From a checkpoint of a small mixture-of-experts model trained on Wikipedia.
Size: 12 layers, width 256, 101M parameters.
Training: a variant of SOAP for the experts, 562M tokens, 8582 steps.
Below are experts of layer 2 (counted from 0) of a mixture-of-experts language model. Rows are named router (the router's row for the expert), gate (a neuron's input weights, with its number), up (a neuron's input weights, with its number), down (a neuron's output weights, with its number) and show model dimensions 0-127. Each number is 128 + 24 x the weight over its row's rms, rounded and kept within 0 to 255.
Before each expert's rows: "comes before" lists some tokens at least twice as common just after its tokens as in all text; "raises" lists some tokens whose logits its average output raises strongly, later layers aside. This comes from a sample of Wikipedia text that the model never trained on. Tokens count by the router's weight.

# expert 56
comes before: ":", " |", " (", ")", " /", "N"
raises: ",", ".", " (", " and", " in", "t"
router [149 109 118  99 161  93 110 154 132 122 162 143 139 150 106 134 142 110 114  88 125 136 140 126 157 142 101 134 156 110 131 155 142 135 107 119 143 115  99  95 109  99 138 122  75 138 145 126 126 143 114 129 174 145 128  97 132 142  87 127 116 116 133 145 137 122 130 115 110 147 143 113 146  95 119 128  80 131 150 117 129 142 117 144 154 133 125 151 138 130 112 146 100 114 112 135 102 148  97  91 103 132 157 141 107  97  51  90 139  93 119  90 120 105 122 132 116 131 133 101 130 130  90 145 131 152 174 154]
gate0 [144 128 118  94 115  77 102 134 133 151 113 111 155 121 151 111 136 143  95 164  96 171  87 140 136 103  94 130 104 117  97 188 156 115 152 127 112 120  91  98 121 116 137 128 135 142 160  95  88 160 129 150 163 119 118  97 178 175 125 100 154 130 114 113 116 127 157 155 105 137 133 110 134 106 123 132 146 111 140 142 105 135 174 129 140 112 144 126 106 150 110 119  81 158  93 145 159 117 140 128 122  82 131 119 120 106 113 162 163 110  87 140 115  78 148 107 119 144 130  98 145 121 139 152 142 142 172 163]
up0 [110 127 127 158 138 159 179 114 129 108 143 140 113 116 107 142 117 111 159 113 143  85 180 134 113 155 155 123 162 156 124  57 108 112 127 123 153 126 142 172 130 113 139 135  97 125  85 154 184  72 127 127 117 143 111 136  61  96 111 165 128 103 152 128 150 115  93 103 154 120 100 131 142 153 118 111 116 124 110  97 141 137  85 123 119 144 109 102 144 107 127 125 158  94 156 115  87 142 148 154 143 181 132 132 130 139 153  95  93 114 176 140 143 162 118 149 133 128 114 155 122 133 118  87 123 135  96 104]
down0 [113 121 115 165 170 142 126 129 136 105 142 133  80 124 104 168 183 138 100 142 142 106 137 114 148 153 152 122 124 130 175 159  97 130 141 164 153 103 107 100  97 145 156  75 114 146 137 159 142 172 149 144  94  81 131  98 172 129 103 108 112 142 145 120 154 116 155 128 116 126 148 146 184 126 126 101 111 101 141  99 140 144  87 118 130 112 106 129 106 122  80 166 104  76 151 147 130 165 159 129 129 138 104 130 135 133 112 152  70 135 111  86 149 105 116 141 155 126 115 140 123 132  64 121 114 129 129 124]
gate1 [115 130 139 109 161 135 129 155 139 159 130 143 163 147 122 149 126 117 120  68 142 119 133 168 118 156  92 103 145 152  86 101 136 125  88 149 107 137 131 163 132 140 133 127  90 142 124  99 134 176 123 105 121 148 149 135 175 176 125 173 131 130 105 149  94 142 142  98 124 140 133 103 118 104 126 163 117 152 148 122 143 122  97 102  90 139  80  76 189 114 139 145 106 125 112 145 143 160 141 115 126 158 158 146  99 116  99 112 137 111  69 131 162 113 109  93 146 100 120  67 112 122 144 141 113 106 163 160]
up1 [130 140 127 123  99 191 128 115 123 137 122 126 125 114 100 151 135 128 148 152 146 138 122 134 109 102 164 146 117 123 140 140 125 121 128 148  85 117 109 139 133  76 155 117 127  68 128 164 176 107  76 138 159 151 115 133 118  90 107  90 111 147 160 146 138 147 148 137 134 123 129 117 118 155 107 155 150 144 142 122 115 117 144  86 147 119 184 154 108 133 120 102 144 132 160 109 116 139  90 127 120 134  82 134 180 153 166 147 157 125 147 166  62  88 133 150 126 159 161 142 137 110 143 112 132 133  96 131]
down1 [124  76  95 125 117 118  84 109 130 143 131 134 110 117 148 143 116 122 140 135 164 151 112 178 165 179 160 119 172 158 150 169 140 129 109 137 145  81 141 132 122 100  99 150 125 120 161 149 160 141 128 148 133 115 101 141 143 144 116 142  89 131 120 160 106 135 177 130 136 128  66 128 152 160 130 190 127 111 135 152 125  94 116 175 101 156 134 157 104 163 129 129 110 149 135 145  95  85 110 153 131 141 110 122 128 138 132 151 138 123  83 139 104 125  91 205 128 132 139 109 122 174 147 131  71 177 141 118]
gate2 [127  89 118 144 109 141 112 129 147 135  98 113 123 131 105 157 104  94 117 132 121  95 100 127 135 139 133 118 194 130 131 118 134 148 119 117 135 114  84  82 120  83 100 131 144 118 154 143 157 153 116 139 168 116 124 117 119  95  96  88 113 110 133 141  75  90 133 131 116 126 143 121  94  96 115 123 136 186 131 137 115 143 102 137 106 156 123 166 140  98 110 139 115 112 205  83 120 140 117 112 131 156 106 128 119 107 122 112 111 172  55 122  87  86 140 107 135  80 142 155 165 115 126 130 152 132  96 118]
up2 [111 130 131 153 100 158 110  99 118 123 107 136 126 152 116 138 161 108 122 142 146 110 101 121 125 100 113 133 184 134 125 107 159 148 150 115 127 101 102 121 128  84 110 147 131 112 118 128 134 150 166 117 143  81 118  87 124  74 116 105 114 123 114 181  79 107 113 168 137 151 129 134  97  80 170 116 143 148 190 119 115 126 131 136 137 144 179 122 110 122 151 118 116  99 187  96 115 151 136 154 137 151  89 113 123 139 117 141 120 132  79 135  88  92 145 114 137 102 141 161 167  97 178 135 133 101 134 136]
down2 [123  95 149  80 135 145  87 140 148 124 133 143  86 114 115 127 125 113 131  63  90 124  74 110 135 130 109 124 116 143 127 117  70 139 127  91 179  95 124 128 136 126  99 122 146 166 137 110 122 143  84  86 155 121 104 155 134 145 141 147 118 116 110 118  96 114 149 121 127 132 142 162 139 125 107 148 132 132 143 127 124 134 166 133 150 128 122 142 155 134  84  86 178 171 175 119 167 135 125 114 153 126  94 130 183 148 119  82 114  94 110 145 115 119 149  98 139 120 157 141 137 137 120 139 152 117  71 162]
gate3 [156 122 148 115 132 162  54  92 144  99 107 170 134 107 148 132 127 107 120 130 125 108 138 166 137  98 112 142 124 135 112 130 151 150 151 130 137 120 101 129 109 121 127 109 158 139 126 119 112 127 160 124 109  84 134 108 141 146 148 119 136 112 126 139 133  88 137  96 110 130 182 107 138 130 141 155  96 113 133 104 149 156 107 122 133 144 140 149 189 152 124 126 128 143 140 154 129 144 162 105 157 122  97  96 107 107 143 120 130 136 103 128  94 129 132 148 126 131  88  55 122 137 135  96 172  81 123 115]
up3 [137 114 146 143 129 148  88 135 116 138 153 152 144 129 113 107 117  92 132 157 112 101 124 158 107 130 116 130 107 127 136 142 123 159 117 127 138  52  64 135  90 159 145  97 129  65 117 146 140 127 178 120 149 124 136 142 148 131 114 121 123 121 130 158 127 114 122 102 137 102 138  70 121  95 108 117 147  93 141 124 149 124 102 122  94 165 117 125 152 149 144 130 132 114 146 164 130 169 148  98 141 103 106 133 177  75 104 114  88 144 106 137  97  95 101 149 186 121 146 135 145 117 136 136 136 139 183 103]
down3 [106 128 131  90 137 105 112 118 145 107 118 114 154 129 141 105 159 144 121 169 117  84 123 147 103 124  97  86 155 219 110  93 121 110 124 124 167 152 118 191 169 111  92 139 129 121 173 134 160 127 109 120 104  90 160 122 138 127 127 111 149 157 124 125  84 131 105 121 106 157  59  83 136 119 146 112 132 124 112 156 155 121 128  83 124 112 149 144 106 173 143 148  84 168 128 156 121 126 178 112 158 124 139 137 172 144  87 123 119 114 131 128 128 144  81 139 115 139 109 139 121 143 155 132 117 157 177  96]
gate4 [101 133 118  88 152 148 126 156 177 154 111 130 141 126 132  92 146 129 166  79 159 160 123 167 142 130  87 149 134 117 106 142  91 149  99 129 141 128  99 140  95 136  90  90 149 153 144 174 135 117 193 121 126  69  94  95 110 142  89 120 135 136 139 141 120 157 173 110 133 134 122 124 125 118 139 189 133  93 148 117 137 141 116 140 161 116 145 118 112 136 134 121 144 126 114 129 150 144 112 135 100 179 111 134 107 137 115 128 146 147 124 106  93 119 119 122  96 169 115 123 133 117 144 177 135  77 157 144]
up4 [120 129 114 144 114 118 165 115 116 141 111 152 158 125 103 153  89 105 127 146  88  54 146 138 130 111 159  98 128 128 141 122 134  89 126 111 123 126 191 161 155 155 130 154 126 130 133 104 118 136 144 132 149 131 150 148 119 156 136 116 123 152 143 109  95  44 119 118 152 139 134 128 137 130  86  97 155 101 131 151 140 116 130 105 133 162 133 173 101 110 157 117 149 133 122 121 105  97 146  77 137  92 157 123 161 135 110 126 107  70 147 121 145 143 138 112 119 172 125 127 161 105 137  62 145 137 100 115]
down4 [108  96 165 110 129  94 127 140 173 108 147  93 160 138 126 138 143 107 125 124 111 110 146 144 138 105 106 159 155 134 142 172 121 134 150 135 151 142 125 161  86 167 107 102 117 155 121 162 144 140 162 135 119 119 129 126 127 132 168 165 154 111  98  92 132 109 112 130 164 201 123 142 155  95 146 142 137 103 189 170 154 176 106 112 126 128 200 126 124  92 101 105 132 160 175  95 103 100  98 148  93 121 156 125 114 112 127 157 112 135 138  85 109 138 138 112  85 122 141 135  83 118 130 116 145 121 130 142]

# expert 31
comes before: " by", " to", " in", " the", " as", " that"
raises: " in", " a", " by", " to", " the", " as"
router [166 133 112 125 144 134 146 157 183 169 135 133 148 156  90 148 125 130 106  85 189 147 118 129 117 117 110 125 182 123 131 113 133 143 108 146 137 115 107 137 111 123 124 108 114 128 173 129  95 155 110 124 168 138 157 115 137 109 118  99  98 107 177 156 141  61 128 116  88 177 107  84 160 131 120  96 116  91 128 124 115 122  76 110 143 136 117 148 154 103 138 126 107 150 118 145 136 142 115 101 100 113 111 107 118  68 152 100 134 116 148 138 109 144 157 115 109  95  94 138 138 156 123 128 113 152 136 126]
gate0 [125 120 127  90 100 187  85 105 114 100 127 192 136 143 109 189 111 123 126 153 150 140  87 120 128 150 115 122  94 145 131 139 162 140 142 126 139 163 128 122 114 138 123 105 179 116 143 155 168 157 129 164 147 161 170 133 166 126  95 169 118 150  99  95 176 120 103 119 185 108 116 151 134 140 151 116 110 146 140 102 143 116  82 185 140 135 112 161  93  88 109 120 134 141  95 137 154 112 107 106 127  98 112 158 146 139  85 106 133 150 102 143 175 151 134 132 149 132 133 147 170  56 177 191 113 139  96 132]
up0 [103  90 147 132 144 113 153 130 142 147 130 114 108 140 103 129 148 141  91  83 137 128 118 163 130 141 138  99 102 199 158 115  99 112 138 141 102  98 149 118 148 161 165 167 142 128 107 105 136 105 120 129 121 103 118 138 139 169 130 163 112 109 131 134 131 165 132 107 139 184 138 128 147 115 120 115 151 137 142 159 137 115 130 127 117 185 145 160 159 114 161 148  92 122  77 119 104 144  89 107 145 147 123 118 112 149 115 159 100 112 106 156 140 132 129  99  97 127 166  96  72 151 115 117 159 110  99 156]
down0 [ 74 158 113 148 104 138 126 122 121  84 180 152 126 149  81 117 165  97 101 131 109 165 101 114 128 143  92 103  92 113 142  75 117 157 107 136 109 112 149 142 128  89 103  98 111 151 115 147 162 126 156 131 118 135 120 134 135 115  84 108 123 125 134 139 143 148 119 145 161 130 137 168 108 157 104 152 105 123 135 147  89 145  97 120 140 124 162 106 118 133 149 162 117 116 130 138 136 143 114 169 111 121 122 121 113 159 105 138 145 121 116 157  93 152 130  95  95 113 120 149 129 117 145 141 102 167  77 135]
gate1 [ 70  68 117 116 136 111 124 115 132 179 147 113 166 147 136 131 130 143 130 102 134 139 173 105 138 126 133 118  82 123 133 133 132 147  99 138  93 154 129 133 132 153 100 101 111 128 170 106 138 174 179 177 115  90 172 166 109 121 168 166 124 130 128 127 132 129  99 139 142 132 153 122 144 120 140 157 170  80 147 129  80 157 100  99 115 127 161 148 106 129 108 146 121 152  99  94 116 136 135 132 139 111 114 128 130 116 166  99 120 156 111 158  94 132  54 168 127 156 121 136 102  97 137 141 110  98  95 110]
up1 [148 162 170 148 128 146 143 126 137 123 112 149 157 139 117 110 116  96 182 153 106 146 123 151  99 179 112 141 143 129 142 126  99 114 168 150 156 111  99  96 122  79 120 113 142 109 142 127 145 137 141 159 124  95 125 142 124 158 128 146  68 145 136 101 135 139 120 151 117 144 172 174 134 107 112 122 128 113 154 127 136 138 148 127 135 106 153  97 157 140 153 127 135 104 144 145 118 125 161 155 119 106 126 142 128 129  81  85 141 132 149 148 194 115 130 106 105 155 144 137 134 103 156 117 124 106 113 144]
down1 [148 117 139  96  90 132 136 152 117  71 117 135 113 122  92 138 139 123 177 122  88  99 158 119 133 131 104 102 103 124 146 133 121 145 138 121 110  98  99 126  90  78 117 123 136 100 132 146 151 138 154 146 132 156 128 155  90 140 121 155  94 134  82 140 131  75 142  93 148 123 128 157 112 118 116 110  89 123 118 172  73 147 128 114 147 112 145 120 132 126 108 108 157 148 166 142 130 101 140 121 111 152 158 124 139 136 124 137 131 127 132 128 116 120 105 130 109 129 137 125  77  90  70 123  95  96 101 130]
gate2 [102 132 100 125 114  90 129 143 127 134 155 159 159 121 132 175 160 125 133 120 144 133 122 152 137 117 129 134 169 135 117 115 143 164 126  75 117 144 151 111 110 121  80 150 118 107  93 161 120 154 135 178 126 170 158 108 133 111 146 112 155 150 167 145 117  80 107 111 153 131 114  85 104 131 133 122 128 152 156 104 145 139  81  96  91 155  96 135 131 162  88 156 156 113 100 100 128  99 115 113 145 145 142 105 137 115 141 141  98 113 147 101  69 173 113 125 117 108 136  83  85 107 131 146 153 129 125  66]
up2 [138 116 140 158 141 119 128 123 127 107 110 132 132 130 136 103 168 168 141 129 132 147 104 107 161 116  96 126 164  89 145 150 102 107 128 138 189 139  92 161 141  95 126 105 122 129 106 105 113 127  93 138  84 147 113  94 119 117 135  76 118  92  85 142 101 123 151 122 136 167  97 181 135 127 108 152 122 173 108 108 136 113 121 129  83 150  84 132 158 146 140 151 136 122 109 128 118 138 142 153 108 107 139 141 133 171 118 156  97 136 136 118 157 125 138 104 138 154 118 171 116 121 125 108 140 106 130  64]
down2 [113 125 172 142 116 116 138 108  89 105  91 127 106 121 138 150 137 167 116 150 117 134 111 191 168 118 123 141 107 176  93 132 144  78 138 128 139 133  95 164 123 111 163  81 130 134 151 131 135 137 130 114 154 124 114 120 115 109 134  95 163 111 101 122 120 167 102 154 117 156 118 149 124 124 145 101 111 137 136 170 142 129 159 130 163 130 168  99 128 105 111 144 122 174 156 119 115 151 137 146 116 132 115 155 116 150 119 174 143 137  94 110 166  98 112 114 107 144 170 158  83  96 119 104 115 136 148 113]
gate3 [ 93 145 132 121 123 128 140 134 119  89 139  93 126 108 177  93 131 134 126 158 133 122 119 103 130 126 159 118 176 131 140 140 118  97 141 127 123 125  88 141  92 131 161  85 110 107 157 150 108 127 111 118 104 117 128 128 129 105 151 116 114 168  92  96 161 162 164 121 136 123  78 134 136 136 128 115 104 123 129 110 120 133 147  83 159  70 102 140  90 146 169 136 151 158 148 110 117 168 169 140 100  98 154 161  82 129 135 157 152 125 115 136 158 102 140 111 130 145 132 108 152 109 138 126 122 140  90  80]
up3 [182  97 123 119  71 132 165 121 148 155 168 159 160  98  96 177 131 112 105 115 131 124 135 128 126 125 100 143 151 123 105 121 139 145 135 132 121 146 158 121 169 131 105 142 133 136 114  88 122 165 143 131  80 168 126 120 101 145 127 125 134  79 162 118 126 140 122  89 138 120 128 112 145 144 140  97 144 131 143 149 108 125 133 102  81 154 157  92  94 138 127 151 108 130 130 124  99  88 124 114 143 145 133  99 144 154 148 121 143  92 151 135 109 154 118 145  91 122 122 131  70 148 144 139 116 104 149 115]
down3 [146 144 133 108 140  91  78 141  72 119 122 109 172 111 164 144 129 109 172  97 154 130 100  90 142 112 139 111 124 139  93 138  87 123 153 116  93 128 113 162  85 126 146  89 128 107 149 127 136 112 120 113 134 129 139 140 116 102 114 137  98 145 169 146 106 130 135 106 128 123 124 118 117 111 167 111 120 138 105 128 107 122  83 147 152 141 191 145 157 146 120 144 160 171 115 130 135 106 153 156  78 131  98 121 126 155 145 125 140 109 107 136 139 114 139 138 131 105  81 157 147 132 119  58 123 136 139 183]
gate4 [145 106 131 117 160 115 109 153 140  84 152  96 127 142  79 137 176 133 139 173 175 129 131 138 102 147 141 119  94 137  83 151 121 111 143 124 124 146 107  79  80 117 103 126 150 130 137 169 179 124 126 110 122 108 126 121 107 137  90 160 134 153 116 121 149 122 106 133 117  96 139 107 136 174 146 143 124 134 150  80 116 138 101 158 124 108 162 112 119 138 122 128 112 120  90  80 117 119  95 141 174  69 111 157 111 106 121 166  70 103 170 130 125  95 151 118 108 148 104 149 130 114 138 159 126 116 112 133]
up4 [127 125 139 138  96 129 111 114 126 143 173 117  99 132 122 130 161 172 117 123 121 115  87 129 124 146 134 134 108 121 118 134 117 136  89 123 134 125 153 101 153  75 151 142 149 136 145 128 151 104 138  93 150 123  97 108 132 130 133 114 106 120 107 130 149 106  95 169 133 134 107 146 161 125 129 101 148 140 121 108 116 131 100 172 106 118 112 117 150 121 176 108  97 166 143 171 124 127 125  94 147 129  87  66 127  89 157 183 125 119 149  97 118 114 123 106 130 153 159 133 145 146 122 115  97 184 141  92]
down4 [117  84 125  99 112 151 137  81 125 146  94 118 166 146 123 135 157 115 139 120  79 144 108 135 138 116 121 156  70 101  89 139 131  77 118 132  87  92 169 148 116 148 134 147 142 149 128 158 123 118 144 176 101 166 136 123 117 104 125 126 141 141 131 111 159 110 166 159 105 137  91 164 136 122 121 158 172 164 132 105 148 119 115 110 171 107 105 121 149 144 127 119 141 156 129 143 141 139 129 109 175 126  73 158 118 124 146  94 132 115  98 119 149 146 100 136 131  97 148 147 110 106 152 134 144 138 139 107]

# expert 5
comes before: " |", "a", "ing", " /", "y", "o"
raises: ".", ",", " in", "s", " and", " ("
router [127 124 111 117 141 124 127 126  93 105  93 121 137 135 145 172 126  88 150 132 136 155 136 128 140 158  97  94 140  85 145 155 143 144 123 125 115  95 121  97 107  85 172 180 106 154 126 154 115 122 114 167 149 155 119 114 151 119 117 120 134 130 170 144 172 107 142 134 135 142 122 103 163  58 108  86 130 118 134 109 100 111 133 172 160 134 135 119 125 107 144 164 107 100 142 145 103 145 126 110 109 147 117  86 133  91 130  87 125 137 128 103 107 120 128 142 114 127 138 112 141  99 132 102 147 138 141 169]
gate0 [158 154 156 127 111 142 109 148 139  98 119 119 147 116 160 129 106  98  99 153 125  84 137 135 103 162 116 123 164 155 160  84 110 123 139 116 145 141 178 106 104 138 106 142 141 116  99 109 150  93  96 186 109 157 152 141 105 129 101 145 112  96  98  99 166 131 128 129 106 156 104 189 133 124 123 104 116 136 154 126  75 153 139 148 118 138 121 125 144 116 121 125 183 138 106 158 129 125 116 124 126 106 153 134 121 146 103 134 149 139  92 139 118 135 121 143 119 157 114 102  88  92 133 147 151 110 123 122]
up0 [156 115 128  86 141 134 129  64 132  73 141  98 143  86 115 132  96 120 152 116 139 126 122 148 133 124 139 173 112  91 119 144 154  92 157  94 120 117 102 122 130  91 123 137 143 122 148 129  93 137 165 111 149 158 126  90  89  93 142 185 156 129 119  89 111 146  99 158 158 131  99  67 123 148 137 126 124 138 163 113 194 116 100 142 150 162 174 112  82 121 121 118 149 132 123 126 134 113 101 172  96 139 122 102  72  94 152 138  87 141 143 118 114 133 115  94  90 120 155 130 142 149 158 105 135 134  99 139]
down0 [120 171 139 152 115 131 120 157 124 115 125 152  90 135 158  65 102 106 130 105 172 137 125 132 136 132 133 118 119 134 123 132 146  99 152 151 130 114 121 130 138 113 107 121 123 122 124 103 103  99 137 110 145 145 132  78  98 106 115 135 146 121 105 115 134 111 133 182 140  95 137 115 134 118 148 144 139 122 136 130 144  75 156 158 183 101 128 132 128 144 139 146 112  83 167  94 130 137 121 136 111  96 138  97 120  86 147  98 139 149 133  81 152 102 126 129 178 137 115 153 138 141 114  98 101 123 171 124]
gate1 [123 130 134 163 163 170 138 135 159 107 121 135 121 116 121 101 136  95 117 170 138 143 132 167 157 143  71 123 161 148 150 166 155 161 135 101 117 129  93  96 166 153 145 149 166 141  99 108 132 133 158 112 154 122 155 134 134 151 108 128 141 139 128 141 107 113 144 138 107  97 146 117 142  92 160 153 119 130 184 136 145 137 199 124 145 134 142 179 124 126 146 139 137 118  99  86 143 170 158 158 124 105 138  66 165 107 117 109 103 167  67  97 129 119 122 152 152 142  81 116 107 102 120 112 133 106 117 111]
up1 [143 161 110 148 184 162 142 108  96 115 119 131 132 135  85 128 157 110 121 195 100 149 109 138 125 147  99 106 138 103 119 139 135 148 126 128 127 111 117  84 119 125 156 155 142 168 119 151 170 137  96 164 140 130 112  87 125 140  82 186 155 171 141 141 102 124 117 153 107 123 137 124 137  90 179 134 148 129 108 121 135 126 122 156 119 134 146 131  97 123 164 132  92 115  98  94 105 173 151 127 145 132 150 121 115 121 140  94 115 180  96 138  97 137 128 142 103  68 125 146 104 101 142 140  93 105 123 122]
down1 [130 120 106 151 157 111 138 145 147 133 136 123 123  99 132 108  95  71  88 143 123 131 137 111 149 129 127 175 117 117 131 126 152  76 127 112 156 113 128 125  92 154 140 153 143 117 131 137 159 118 167 144  79 140 113 122 110 148 124 139 101 167 149 120 129 127 100 143 117  91  89 140 109 131 152 145 107 130 158 169 172 129 117 136 131  74 117 140 139 122 115 129 141 126 115 111 118 155  63  82 108 120  95 113 143 153 159  84 102 149  60 128 140  58  74 138 147 100 117 127  68 174 148 111 131 119 140 126]
gate2 [142  75 126 132 144 137 127 158 125 117 114 109  94 168 154 105 120 100 137 166 129 113 118 144 155 126 132  94 215 128 130 120 125 107 155 117 148 106 138  90  98 126 154 160 148 129  89 107 169 102 154 144 121 162 146 110 131 102 123 118 152 126 122 171 159 147 158 143 147  95 109 172 156 107 155 122 103 134 142  96 103 149 119 162 133 143  95 129 149 115  95 163 124 135 147 183  94  87 122 131 142 121  92 115 109 139 176 127 132 129 154 126 101 118 165  86 150  88 137 126 130 147  96 129 134 124  90 141]
up2 [117 117 119  90 132 152 136 153 100 118 114 103 147 108 150 147  76 126 145 106 112 117 147 134 163 175 141 145 180  82 117 131 154 130  95 129 147 146 151 109 114  65 128 135 132 155 132 119 135  76 146 115  91 150 158 131 157 125 117 124 152 148 150 137 123 139 123 174 128  92 113 174 128 134 169  87  88 159 130 123 101 147 124 115 128 153 126 107 152 120  95 153 104 131 139 115 113  92 108  96 196 148 104 110 148 138 136 106 114  94 117 161 144  96  96 143 112 112 129 131 126 135 126 152 111 123 105 168]
down2 [130  76 114 144  79 156 123 130 132 130 110 164 137 106 127 170 129 120  86  85 104  99 137 118 158 117 154 114  92 147 154 117  75 145 148 152 159  91  96 140 135 149 124 115 121 147 143  69  99 123 101  97 113 132  97 129 135 129 140 113 118  94 138 116 127 107 167 163 156  93 149 128 115  69 132 151 120 148 145  74 134 148 117 128 146 126 139 159 150 119 103 126  87 122  81 151 122  67 165 139 137 126 124 125 126 115 133 125  93 125 125 126 124 103 155 115 122 117 129 150 119 133 151 117  99  65 107 140]
gate3 [128 112 109 114 115 166 125  97 142 115 143  81 153 118 152 114 166 119 120 126  85  96 136 161 151 110 157 121 132 135 164 145  95 113 157 110 112 158 166 122 154 110 128 124 120 137  80 134 119 115 133 119 125 122 142 174 144 129 139 117 131 155 143 121 128 151 149  94 151 109 121 109 105 124 109 107 141 157 130 159 123 109  94 110 148 150 128 112 127  99 113 113 148 126 160 115 122 147 118 107 145 129 132 167 136  79 125 136 127 131 134 126  78  71 129 156 135 110 135  80 126 139  91  44 133 138  75 104]
up3 [120 123 121 116 149 171  74  94 120  81 155 128 136 133 118 137 171 150 119  96 143 144 188 148 137 127 113 113 128 113 162 171  82 112 133 122 146 144 131 155 138 142 135 140 104 126  85 165 142 121 121 146 107  96 147 151 135 114 132 154 137 173 108 103 144 168  94 120 105  86 109  85 153  98 139 103 143 140 175  95 118 147 114 129 108 106 115 121 163  96 173 125 139 143 156 128 136 115 144 103 150 130 142 105 120 147 146 132 132 103 132 161 133 130 153 141 129  91 104 103 125 118  70  99 134 128 121 106]
down3 [149 115 130  92 165 111 147  98 120 142 144 138 104 117 148 150 124 152 188  89 157 109 123 123 144 181 127 120 117 111 156 145 124 109 144 169 166 148 134 118 133 129 122 100 125 159 157 151 154 110 110 114  92 136 137 125  71 126 149 147 159 155 130 122 104 107 112 133 117  95 116 131 116 119 111 144 128 148 127 112 143 129  95 156 104 115 111 125 141 121 160 133 170 138 142 105 127 114 120 122 149 174 149 120 111 129 172 146 186 132 115 155 139 105 136 159 145 109 104 117 129 135 123  99 159 149 139 121]
gate4 [160 138 104  86 129 115 130 102 109 185 158 131 131 144 138 130 124 145 159 125 128 103 166 105 161  81 127 119 103 157 167 114 164 114 153 101  83 135 136 148  85 140 120 149 183 102 125 112 167 127 118 128  97 113 122 139 127 152 151 145  89 105 124 134  87 115 137 109 152 140  86  87 133 114 168 118 203 125 132 136 118 107 104 133 134 160 160  91 178 118 169 116 163  98 140  61 144  96 129 122 142 152 143 118 122 139 140 161 150 138 109 121  99 109 112 126 131 123 164 103 138 142  79 121  96 108 117 110]
up4 [110 147 143 127 107 133 121 108 138 138 165  93 129 119  88 148 113 109 132 130 122  89 135 151 115 135 115 140 153 120 123 122 109 104  83 147 103 151 121  82 154 149 127 146 102 124 128 127 130 171  98 106 170 125 160  74 125 117 135 153 108 137 107 116 124  97 140 150 108  95 142 125 119 138  88  93 131 146 125 121 127 145 111 109 162 135 135 114 148 140 158 125 124 147 110 157 104  94 141 117 127 121 168 117 163 111 153 128 175  97  79 103 142 133 104  89 126 132 169 125 118 114 113  68 151 154 109 112]
down4 [106  87  76 164 128 137 152 101 121  81 123  91 134 111 125 149 129  83 141 124 134 112 120 151  94  55 139 117  88  91 106 130 104 174 156 141 135 169 115 117  99 104 118 146 114 123 106 107  85  96 136 125 142 157 150 129 143 114  58 140  83 157 161  94 131 136 130 108  99 140 167 121 153 136 126 137 109 136 173 147 150 158 131 107 139 105 152 104 138 150 147 126  95 174 133 151 101 179 139 156 117 118 120 162 165 109 120 129 107 149 125 135 142 136  67  92 129 112 117 139  93 136 139 127  97 116 127 114]